{"d_model": 192, "normalize_top_k": true, "balance_bias": false, "n_head": 6, "init_std_o": 0.0551, "batch_tokens": 131072}
Below are experts of layer 2 (counted from 0) of a mixture-of-experts language model. Rows are named down (a neuron's output weights, with its number) and show model dimensions 96-191. Each number is 128 + 24 x the weight over its row's rms, rounded and kept within 0 to 255. Numbers have three digits each.
Before each expert's rows: "comes before" lists some tokens at least twice as common just after its tokens as in all text. This comes from a sample of Wikipedia text that the model never trained on. Tokens count by the router's weight.

# expert 12
comes before: " the", " a", " his", " Representatives", " its", " their"
down15:134144106102113099152181151079133135175152101132125164120162115117124151159114154118127115133128132133137132116144124072172147108140126135128151120146144099146142111132134073122108107159090138147118148100088127082123141147121109113148136144117131065128136064171154182066141132147097163118
down16:121140140123115138117132172080117117124151084149105118125130107149153121134153085139135163117126131137092135150165152161129108159149164136113146070162136103139141131107084068109146115124073105106156151180145087102146117110157189122169142104104133093142132096076091117133130146144136130127
down17:137152129135113153101102099109099142141151108074104119134107116161145118112176098158084111147099116140102152161148104143146126121107092158105123155079112113138141139150137130095131106171104137106103137127144087090090089134145130096154141111117122121153124109126117165113117129137112114099
down18:112118086188137138121117154125137134116110097167146077115080170146117118092112103136107152169106103148094117136107081168111166161129137162124114100150097131089167105130154144118145141123106145120139116141154165120111137203133099139174163141132119119107097133143109175109095133110142158145
down19:138116130103083158128123140139165130122126150149120139155105089177097103156130146135148131115151117155160146098124107117126132098183128136119123160104151165134102120108150153171131143120104157129129127081114169127139171106147116151136115135199132139113089112078185143079111121117166083094

# expert 4
comes before: "\n", " The", " He", " In", " It", " She"
down1:122104134142107115136155127124124066138139125115162125119136087127087141138116142145165136109104179138117084139135161098091132137141137138142119151134132146141135108160115137117172113170132128119118155105130145149127149101117140115164109097120126160100125111115099123118106119143154095111
down2:104160113117161115122130114135116090146102132126181141123134162158103170151142115113170115146142133133122125108174127086164145129095103157104105116134110153117129116130141122120109108169088110143147144142118129139125110093163153105135099122149134139086096121159135123178118093123180092112
down3:148102120154139112097153119134169137172113164125116100142125150161083135174139151123178062083115141095099146124164131110159115139096142102085072152118160112143115127111131123120124145143124092126146146152098162087182115124155120173117152118121113150106122117104134069121149111149082100134
down4:117158069096129147118127107091143151115189097127119148129095147097139148121165153145139141155129076118103132159113132071154170135158141122140137141096151133132100128139131126214119085075105127174145132104122110108125092153129116133116144098114125136121165161151176140144161160131158142113
down5:125118128132112095112105124098096147130162112128146121151157109156131108110136110117144107089105088156137132134168136148123141136132114168097141106108122156134134155094103135083127082118153145126117101150117102086157127142104164116138100109142122171099141127145137157117091142144127100139

# expert 39
comes before: " to", " in", " by", " the", " on", " that"
down10:148099119124114077145135093130157120114149119110122146119130134151145164132119103144101139145124116130108130101091156128145113060105107112116121123105131127102138134076132089138077178146117148158127115078088112119136163125137132170162135109140091152155083098149093081173094103124110134127
down11:131126103151121064155100126118174126143136127118106130115061147106128166153106151102114120151085145152086152136120122101118159121112116106101126151117162113095119098119158118137107087121149134140145113136118128160141118115129117127089132150094104151119144129103159154148155105098108122109
down12:103102122107138128099079120118175109112149079121141175137110144097119088144108150118106179108148153134125099147097096112109144122114117122122123125118147127130156116143140071128132119113095118088090143114198169087109104140140156141109131153134116089107086123066168127114115140119158123101
down13:137140140128158105097129093115102126133131125098211099100138130140102123135094099124137112138150161160144091138139116147092124092176137122110147147127096127133098104152140155139108136104133180140082145119093122096127172093124143182146126114136107118113104138163134160122140119108125072116
down14:167158119128160139119127122112116147079139127121159128131126155153136119107133154139168126153133099119132133113156182124140124144148163168145130127132103089137109134139130148135145141128110131165085144179149109133123149131137117138135141115119120124080115133155096084163110154133140068140

# expert 36
comes before: ",", ".", " (", ")", ";", "'"
down1:132098152143148130086103145136087147108156126127091081096129138174096098109151140144153094148128097114088121113114126142131152136156118125109146107092122132104107154123139123124114094068103090127104078139105077107145107134180146121109188090145145117120138126142155144107099152157098141142
down2:146168141130117118117129092144127132139127141174118124112149109134143132098121154107161081125156102091129123152125131159144141135094113142085148166125111093120106138111125112107110156130097121136087177114139150095115152174146123105132122186134139140126113113115117107079151111099112163142
down3:067159126146160109139132138148118136112175108135113121122136078130180124127185102113114107155120131128112116145101135150155171162163141123118112134129092154171155164142129145148120126163134125131145138111105118108130114121122134100113141088165147165130145146110167137152113143134104131119
down4:108106117142124184127168173113159092113142120130094127186135112119149171128095170110064142095127102112080135151132125100169098098123163083141097127092126104089133119154115091126074103144113128130146098136101137106136119111102133119171117132086131176104150111148146137129095146088126100086
down5:106117168152134164177122110110114115175144145127142134095135140124138130157129168154088137101138132122173136120126133117157138147150112155162187161155106121139118103175166137101120166141146136127133146119133093150111162163095124075132139095106151176138148163092149140112161150118169142135

# expert 14
comes before: " the", " and", " he", " which", " but", " a"
down0:144148130118136131161128132118151090163135135101098125183167118130108120140160098132087099160153128145131123121157150098133130108126149111082097113172133152132103142119078121095146109131112130148127111117119111126120109103103160163140091135156123096096181158092104107120137080121128149108
down1:161147127125085128171178130150106173115187112072173138164131162157124155136130109123168114124130146113151110114149114132128136149127121124100120112162115121104109123141132149124102116089127104137139142142107135106168158103172110111101142128141113120106137164130120131128119120120146136150
down2:120088124092118104123150156123145103126120140148089133172108115162129109127097118111135126128091120157145134093086120162135092109105134139126137115144105063057130116117095098107102125130092168123086137184113131102147122101152076170132143163112118108157155118109121126075141153099144144135
down3:109150156126110103125100134089167103146141070112148099116093157130139118074143136141138122118113102105140132123106107090135112138154156115155134108109137153116092136089105121157106113122090097093116111151126174134137137119134125108118147178134130138163121129128129115159150156125162108109
down4:157111117170124118145150117126138170090133095176132157155139135128098140121153103138100162116125142135083130129131171144139093108111100152149139099184115140143122108121133170124117129127131126147076125104133130055110155137136164131137183157115077175105108142078115098120096138149184104122

# expert 9
comes before: "\n", " |", " a", " is", " in", " ("
down0:127164081100122161101134105182150145161105138165112156093119129149161114128102100093161124130102152113112083170079193123146143138177112105142119151131119116118144141162115116168146137147135151174107133093074125120174154103123100121102104138092139169164102090141136116141161151129170144109
down1:094129129134107092142094070097177088119142093136134136110113141115116133119136128138149151152133110155109148154107164123118132156184102136120120145162088112151122096107122146124169116086147104126125159130151157088133179144120130106126148105131146107105096121126108133109124133119143120172
down2:124107115094119119128121129092081172182145113115110139107160125141169105119167123139126130174133128100165139132147089114130119134111089135091128110131177129134140128122151122106132085164103130106142154156104130107090133170107105113154118135122167122141120110147126139065126101168122131093
down3:151105084105133165133055168108146141107121136131106150159097118140095140132169113112112160146150133133137097119115144094114077076117130092127142131153112096111127139086179105115168105142117103137132139119136154179158143089120127161144136143109151143170131119139116155135073110105144107118
down4:073098101133102081163177124138102085089064204160105119131125111115118151145139159130126119129157161096072090116142129124130121128142140188103145097110114102132136089126156093156125149121105127108142107161143153105091135118096158147131119150090133109166115144130171113109081100128128139145

# expert 23
comes before: " |", "th", " km", ")", ";", " June"
down5:134152160123094121152125105195152101124113145127160173141120132115137125146092139080125153127128101134156093111131111130154153105142126149140114144159126106104142087119095128133127157125101154166133099133121157182139196138144118159167093089143142138100134128107144149104154120109151125077
down6:138135151148115137097116101130130099147141158143165092134138131133165108150152149078136098134095109080165145110137108104155118110123178108177114080140151150130126179150179104134114137131155121134105155096107134126112177154108135130096154147136124089114057134168125143111148119123132130143
down7:139138147126103122117152102117176110131116104165122104108160130130132120142086164116160103131136107126131136125139160138086175125134085144136124120131142143142123151120122095147120129077086131148141093166111170116109122114099124150091141118093117163158130109132088163137110149148100114140
down8:136138118085114122161103109123097074083157142164111108121111122104117142128099154123110142089132110129100116129122191093095136128123107141107117156091106127108070146133167154139186125114169100130162148140123161104097101156115173108082117100117143113092140158129132125119134160105103128111
down9:134157173134145159072157077102141141158124115118154102146114132126105131081111111145115128131121138126132112126113132145137121162120127148068148092160149144130134121151107142126112113111073169135111134112162144185177128156128103126177125152153100140109076128112168145135114120157143091134

# expert 30
comes before: " ", "\n", " 0", " 1", " 2", " —"
down10:111095134146113111131082153112155108100113139095178145112083139120117165128121107158151150106145064142128151133108101138120099120127168144164164074131093109126123100114151133140122134114092132110151136137104129123116139123100147105171130109144134064093079130151138066186098119124136119082
down11:116079130124137156093123133133088097162148123128161161167172111120140116213121134131092133166113137172100133120128190129129128139125138122145122111151134111132151106114131126103112114109147116114142169130145136115110108098116141112182143167131147096149129133130132111131134098120185133144
down12:164099133077142120109106105154170111146143096135178093145139134131154097153133108125150114118107122145115116106115137144145101093123127091114113147145129153136086130122117174141104141157088155126142118123097144098130124115148122100136136159140078155126133103152086137070097135151174111121
down13:111169119131101115150129145095120145123113162079158131147116112122127138077095141174123106108129131138096125137133150129150126118165119192156118175157079159140150121110098128146106118107143090140093147173108149117102137112122111114164119105107164117090125121123160156129125208146130134120
down14:137103166085107116133155068142139109141120126104120157150113114075141153149104123123136100138144161115092101145121169127130125131130106117110135127092132150120104140168111146088088109143125115163109110152157108106135108110163100125086158147140121120116143146088097120143131139122123144123

# expert 40
comes before: "s", " and", "\"", "t", " are", " were"
down5:137098123136127131134135134123130138127154151121144148149110104138113090138138123134116117097124170096117130152135109144139123090190096148152120132085159119136144138150130167157114159096129144102116112105137101134116164085170095091096126113099137160154149164120114100166161126121121114140
down6:141083109191092113164101092127155182137089117162153131179135153163175134095148143106133118122142140121119140117128143112134170139146150131134124123121115136138100120139076181141110108100118125152130101120093127155148136144142085141141117118138131150146156105157185081108135167165124138149
down7:110122119139128118107130128127093130053156138124156132118151128113116131123103131107124156112116128100149116165114141098120064182160105083153125115149118139132110087134126118114142113126109136113143151125104089079141113133101129116156135138168069138137121122160086153138123096135164124106
down8:127111105115146105133169094141098151084120115120148127118150137103139118117133121089136156118115139135134110119173143128111167144128108139119164131128091100121067109102045131107079111132137154123173133103093141134157145127090128118081168130120132160165133109087137122097096095125136159131
down9:109122143124106172098146155159124120094144098137106090148151102119157095100116088164122138157138072142101169090091118146145101118119143120137145127105123123126130120121146151147126133129105106124163133171121142142137142153132114110099125124130130073127119098091107089145114189131129119135

# expert 27
comes before: " the", " a", " his", "ing", "ed", " their"
down1:132110138112082136118178130114139149130123106179102169117133108094117150113087123163144128128110148114093136092139089134111116122119157094115134142125093124107088149123095134078200146116106164114146097156115103096113142126159106113113148143128138135111127165179113128098110143133154071100
down2:123185102123098142095065144088139116135117108161082122100121113158113139139131127139129138105138085166105107145112164132128146192144100151177142123122133094130129129138124112103115140145121096120143150141164179132087163115172120099131116145063123162104126145127120101083141138114122121128
down3:102142144138160142104126082100101119061119097106131133106154153114169094124141125100141149091166106148111141133108127084126124125115127110142130125110144148082143115117153114156124153148143119130141114118114133124139107135088114148147140141135126151138132132101142117103079119061090132123
down4:112154086117141110155113106107057124082108124120175135110111125107128107129112165116123148125099143087107152136150140149124113108139159170133087112135119118146181121159136178119156124101158125134121108162124146150126117131088130156143087118111124104143125101147167121102150109136128136113
down5:144130128083139156175121080111110170112143119159133092112136155136141098139124125116074147130126107159115121141125117132191147079151158082164120116133140123120089110150146098153073150144085134103109142129100124122096105123158146156129125130126102131164124095097137105054096113130157136111

# expert 16
comes before: " of", ".", ",", " in", " and", "s"
down10:100100108091092095126157153137156058104176134165111179148157089129118154144104125135166122116164140116123121138089098114121117180123098150136099171104169142103121117114125103109121089100092171115152134141114139119093127097173144120119114162105127131150106116153130123141143114093155130126
down11:122194122124155130138140129144110150177118137104151137113134145107158110133115132087154137128164102101141126112152135112084127115111180137100111145158131165108141078079155141100079143143141130149141132142150099146131108158081136140148091135119128143134127147113140142147156109106125134115
down12:126141101120174110167111079134087099149130160106152132130120119148115151125101125120098096096127108117118161111154118146132104112132148151170146169129151150129109113108091133171121158172144126126145138153123175068130113117118130151111207146161152142156121143141137133113118094115139101127
down13:139166137089121122163119103111109122080109142117132111150137120147130114142100101116126106119138158098104142103086174108132124121191122133147136143118138118114137152168102138108098147099104165124101085153136129123130121102138120126098121106077104122133097147096138127117112125124159097151
down14:120148073166178127125127106155146110156113123141131101108115119133159121106126099137122079152111113101155130113177146086100155151162142121132153117130143123137092123151112152125143101063132161136173100173122132122108129103158136124142157073114105136182116162155112158180150122181107144161

# expert 2
comes before: "|", "-", "\n", "==", "=", "The"
down1:099167134107114132142118087108117090078143169101135149079089127178122122146123094085103136143097125112108134149151137137093125108110117130176130119152121127142155131139113086147108146105067115103134142097131152090134134124148131147132144145132120148099118082146131126119151136145174175135
down2:129125134159130107129136140137134132089075145134115122147153144147117120081139125157093130106114115129119146163121122159109154140141104155133140107112142145123107157131162127071121122124109150071134134128166127070109052141142148131147092149134142142134129123119128140139106148115110129129
down3:141121136165098121113163141124193154112138128087147109121128163110133131106142124161138145107116131079135148142137129156113113142132156161115115129137113153104163157150133128127183141117171114137102089107143079122063126173116125145086104135163122118136144097118149161116151109069191158181
down4:149142124115107112093114130111099104128122123123149128094107138087158167141143136112160119077109158112118101080132139116103148104128089195154055061118108115116117123103157093092144085155134137121118124145129168135132116150118117101171111141092149122136139132115121114143163112185131131136
down5:108124090131110135090135121169114148117091147151114112142136148139124136111118121107106176134186118150158152071127172106135137164129112109142140094128118151115150161116106097136133127156110120145127114154123154151107096106090095130116130122124080147129157120103140116147121137118132165112

# expert 7
comes before: " the", " a", " be", " an", " not", " his"
down1:119115182129142123086115120158149104086129148121119162148136119103175139088132129132135153158138130145128125123120090118104134118091123100152107116131109142118186149128149122102096139170117138126108125110143109134146156153074070144093101087110128133200155136118130122135088126166161130103
down2:139160143127134136135127116129116140105126149091136081176108131109159152136124088126099097113152138090112096119119156131115135117133136106104113118140149128138137138105099147142112184109180126149124172132084137134123143124129123119087143136127147144164106151098126117150134111084092084124
down3:154140102136125111147088098140124097136109119188114131114140098147124138109096099173125155131123113110150119135146118139174088104113094133105129104171101106155191141131073107124134157128118136143122166103140137130138134143150118121106134146132135092103086134132129159150122143104135106102
down4:128193149105123121157122135116150188130106133149120145130150164117098116153158120109139125120090101123118162129123092153110153129123127146087144138103110079159112106139152178129124103134126123152140097141131085113132154129113159121099114068105143108146128159122135154106149120133133163135
down5:110154100148161168110183140125148154159115091109102127100127132162175080193081118110092116142128110126122156137159135121141127117163129128120124128144119092133086101126125135109093128125136105135102125143118169142070125094145101131136086141133139123167133096145175117136126137105126142100

# expert 38
comes before: " |", ")", " (", ";", ":", "–19"
down0:147144127142112141115102146131147162163164174154112108193097155120136145095100141159129175124118122123123132098155092127119133081144168138122141142141107104128135124147128100107130108156141084129104137094143089122110110130135115117129100134110144090092174128137128113137142099095138147146
down1:125142105119123146132109136133129161151128120112127161156139115120139138125140122135128129128150154111098103067100129123161130118134147126118115132130076116095105131085100111123105108113127158152112134081129145157061149121084117181145143095142086107133094123122163180123083111093166153116
down2:174155118132109135099144119121112126104134136102119114133144171141152120115083136138158182151103164125105121126105165089152126134101122160113169129138150070107131124094124126130117116125107087114129126131140179106078168108129141120118112141150088139150133135092076133055129142121097151147
down3:112136145139138129137106172111082170126149100089116170103125139175167136105136132145125129116111124097168166128126174121136131154185141121171199158142108131173146115157143104134114077138139135164144120133174119103135095151127109067135137109097138123145124118163137114167127126170129154152
down4:129143162099159127123152108112151104149130124124150131127095141129151145140141098128144068122124144081125103140160165142170138112122147115115138135096097143154156139137115143118102105128120123090132108101120089135124082074108170092109147126118137133152109124145099122093147151124109152133

# expert 1
comes before: "\n", "-", "|", "==", "The", "==="
down1:120152122133106157144084159108134159124142098061100134112119137143176155135169100123136165110125086118134130123141113171151123113113078149125127112129127138131116118136107086167126117115100131094098130116094137108103135107134134115144157136141154159090149115138081136130100099164144186120
down2:132127112158136124114136129140110079122142121150162106142109142112208152128123147150146119124124104095117160136095130138143102139142145113179116163130186087124118121116130128137106120110120148173170112123123139114149154150135151163095144122160092193122127119111136138093139105123089174138
down3:165143134125139148154097123193095097104132122152100138150150137074106129132077126116111131107119129158185177152119114137107110121144131170146147134117089132135146161113139099157152122149112119111098138143135085118121122149079122135137187157100134155148094155108156110126136137111107144138
down4:166142151103162150133130155137114116098117088113119109113136133130102092153128124180121108137127127164177115107098145116108100126146112146116153143072146137146115143113103149140079116134122117135121137156153101146110128108132115116166150136147120076152104120097116121158113159160095146116
down5:115112146103174136132111159122182131161118066131155136097074113142127114124125114106112121125151153141124136127098145144142138100095154163092160141140106145116099088087167128127109171158134100073110167127117119072127122105107150083136143096140120125096155146161091119103122131122169112130

# expert 24
comes before: " the", " a", " his", " he", " it", " they"
down1:161152117158094130088131106112144168136128104146115136153131135114173135139099104143136109172132164142087110098118109143135120117107096153118132128168154083120090098105092134084136130146146136191111134118161134097125139144115152132150120133134099108116084165111086129087117155070157135111
down2:094118137110125099123116104182105129129116117086161117138138144089161120136141120138139157124097120130110101132154157144139094156117124139127117139101108171151086127093124122112166107189081124131139148092146170137120165103121134176136161128077111137138178115130160141087148172156121119150
down3:101127123171105113111150129149133099140116150142139123072122163114154116101133081109131141112123150160154159068128136159163169101133116137157163111112112093136115091072139149142142132146177118120128156165145146124103126102125145118104148131118108136088126166096129104116105126125120135131
down4:154141139154115120108165083107128090132117098121101129086119116128146111098131100118140128085108173157138136141128091116130126105144091124156146127154098124122128087099110157119112106128156149188165120153142099130088106160119122120142104152147079107106111126106108126071110127146153093165
down5:136106139109084132111109136165130121147117161097134122152095126100115123131128154111107102132098126131093124082121094165148146172136122076116107091117169126116144145139105111151139118136132118131116165090122136145144141150101127128155138136177142123101161154165163081155094153159127140170

# expert 15
comes before: ",", ".", ")", " and", "th", " States"
down5:143071074130116124153118118107158148110119141158108108118119160124112123118129143147131110103119097150102160067132118081119151088147135134156138114119147187119107136131129104090124179132125115117169149134089083129132126117147163133131110120124088125102112129112105148111155139099125139169
down6:124094105141127117134116122159198132127123131126153129173141155119114123129108138141166135107109172162081133113162128081086156138129110154160108165099155127092085130084127135117096112113123157159124128116097099108148123135171143158154129130130100127137133149095104176098120135151133118081
down7:104137139158124122173123116144121106185115132146101141091080132127142146107126148151152111148137114124109110119123125072135186116153159139145148153138134122151141151135121161107123094120114106124148123079130174133147160171124115108107109141107121155133139121129088180112105113148074107128
down8:099128125141147124158112155150124132129115170135131139125176145128140123145094155173127152120162124104140119107118100133093128101113121132163122150101163123138122084115148194103088112134130127144124154127143133129109112149169079104060159136120148119132130181130144116153136081125136084139
down9:110103126145136108109135100123117178155128138090161156131129132137145144093116129147101159157161126116165150155162114138163118126152122069101144159119141103142140126083127104131137108105165117106118136125123196158121124121090062102106143110124131121143161175127100119154154102127122127099

# expert 0
comes before: ":", " of", "s", "==", " ==", "ed"
down0:170099106090149117113107154143148107162113113152129125128111109118073157162105104166149098180118141113085168110106139117124100171160128147137146110124119161149099077156137099109113123104136112110137127125130133133145163125128119179095182086110079094111097102103126155155117117138169115118
down1:122108122126121116081110143138139118125134155113126133146134135131149093132117104163136154112159112114118126136126065154133145098127120132140092146143112124105125135129101118189132156122107130105137115094085134125086145136107175110137104171141149125149069105128107127112144139100142099150
down2:139102079122127121122146114095139123110184140135153083152116112146115148201153080097104137138119109075122159139122150090098094126144127128142151111134119130120103129136123108125128141113118133129131111119129159124167113118086155133131138143134130088156101156159113152127154110109133134175
down3:141138119116133140119155158088112129127126100094148140127151118127099122155103162157128174098115116129152111112155151121119118150095108131158109076111155105110193083152114101165167129123131138163092156121124109141129115132140075134111156132134142123182101104139131156088096086145167154117
down4:127158138161111114141133143125157086150095135142147121135099125105112104164107119112137106144124130114129149108147127119123165125131103108128097139099115078134127123107100130139148116152150150138113149141116130136138153125100139125194087108145089115133117137135074125106144117112138118117

# expert 20
comes before: " of", ",", "s", " and", " in", "\""
down0:177151161100137107074134112104112177149101145115166100144108137123132137128131120163124113128124112129137107128093108098140133077144125152169149154155139118111124080141158165178125123075108124121155060097132102114170128147133137113144144108071136143129150118167110108113072147151138132126
down1:115097123138132109131148150137176130119106105122118165143144121119139114131127121133091134134165114120119165172102142151136101088142100104115111165133083110148118142130117081173150116167105170130124126149140122130201158132123095131104160136110159105140141131130095175146133169123081151116
down2:075146126118128122101052118108140104136113110140153119090149109117119161119121138150146111104105108141125121142090102096150082113156117160157177154129081123145111111124118192137132125112161132138112175155111153115108149120144155108120122118110150129139069104122115175129139090144125139139
down3:107155107175137079167135132147134090136115099111131115116112108120108106131131159153155158122108105153085111116104116074124096123150138077108148121094131127107146181098154150137124140143153117133169130119169167128161101141100161128109117109138155118146143135151133170146105153124161139115
down4:198092098151140135155158099144123149082109108129110093170112131142107107149093173129079113102109138153134157120089123148116118152129129142122090142135151084168174159167168116110158083123122127131159131079158176115112142122176125111160090097108165084154130092127117113100097125098121144153

# expert 42
comes before: " |", " -", ";", "·", "th", "Following"
down2:132124132152122137142076173155117145117089099169118131115124146143086073106185155131143116144125061171138133142109200083109127185125151167105118117126130130134134145112136083071151071119104110119113143123153144130147130091145138115112144105124109105143111134175140139163136123129126117112
down3:162171128106122148136103127169111105097149122153145132115150111149123179086154130105085099121072111104115114147151146121119090140159119090113149107156125125119097122106107065124149143157114104095088105154167144118119105127107127133122104121108129113150113120089108125097120130110105151105
down4:138118094130143107141115141112115129138110106172163133095113153148124112097136080140163112117095143088116100147147122149121158137168138160109141150095112104101140125107131131140146142133153131111118150128125152145107157163130128119151113139120137134116106194144136175106123127099096108117
down5:144108163180150122132136141114132124092139107148168101089102117088119128153132113118129133129159101106086132161137134122119098158138166119126139142164145108108160093117167137090104137107145104107151167097122164138106151129142096104142108139101105143084118135099090143164110084157107147115
down6:150135128158137110123176098145088113140106109103150152133126104117129133129110101121098120121165140147131106092130139096077156138144140168094164132139129162168172131113110153152120163154138158129124123127091141127114135091046104190124132127120128145132115146143132189124126112153165094104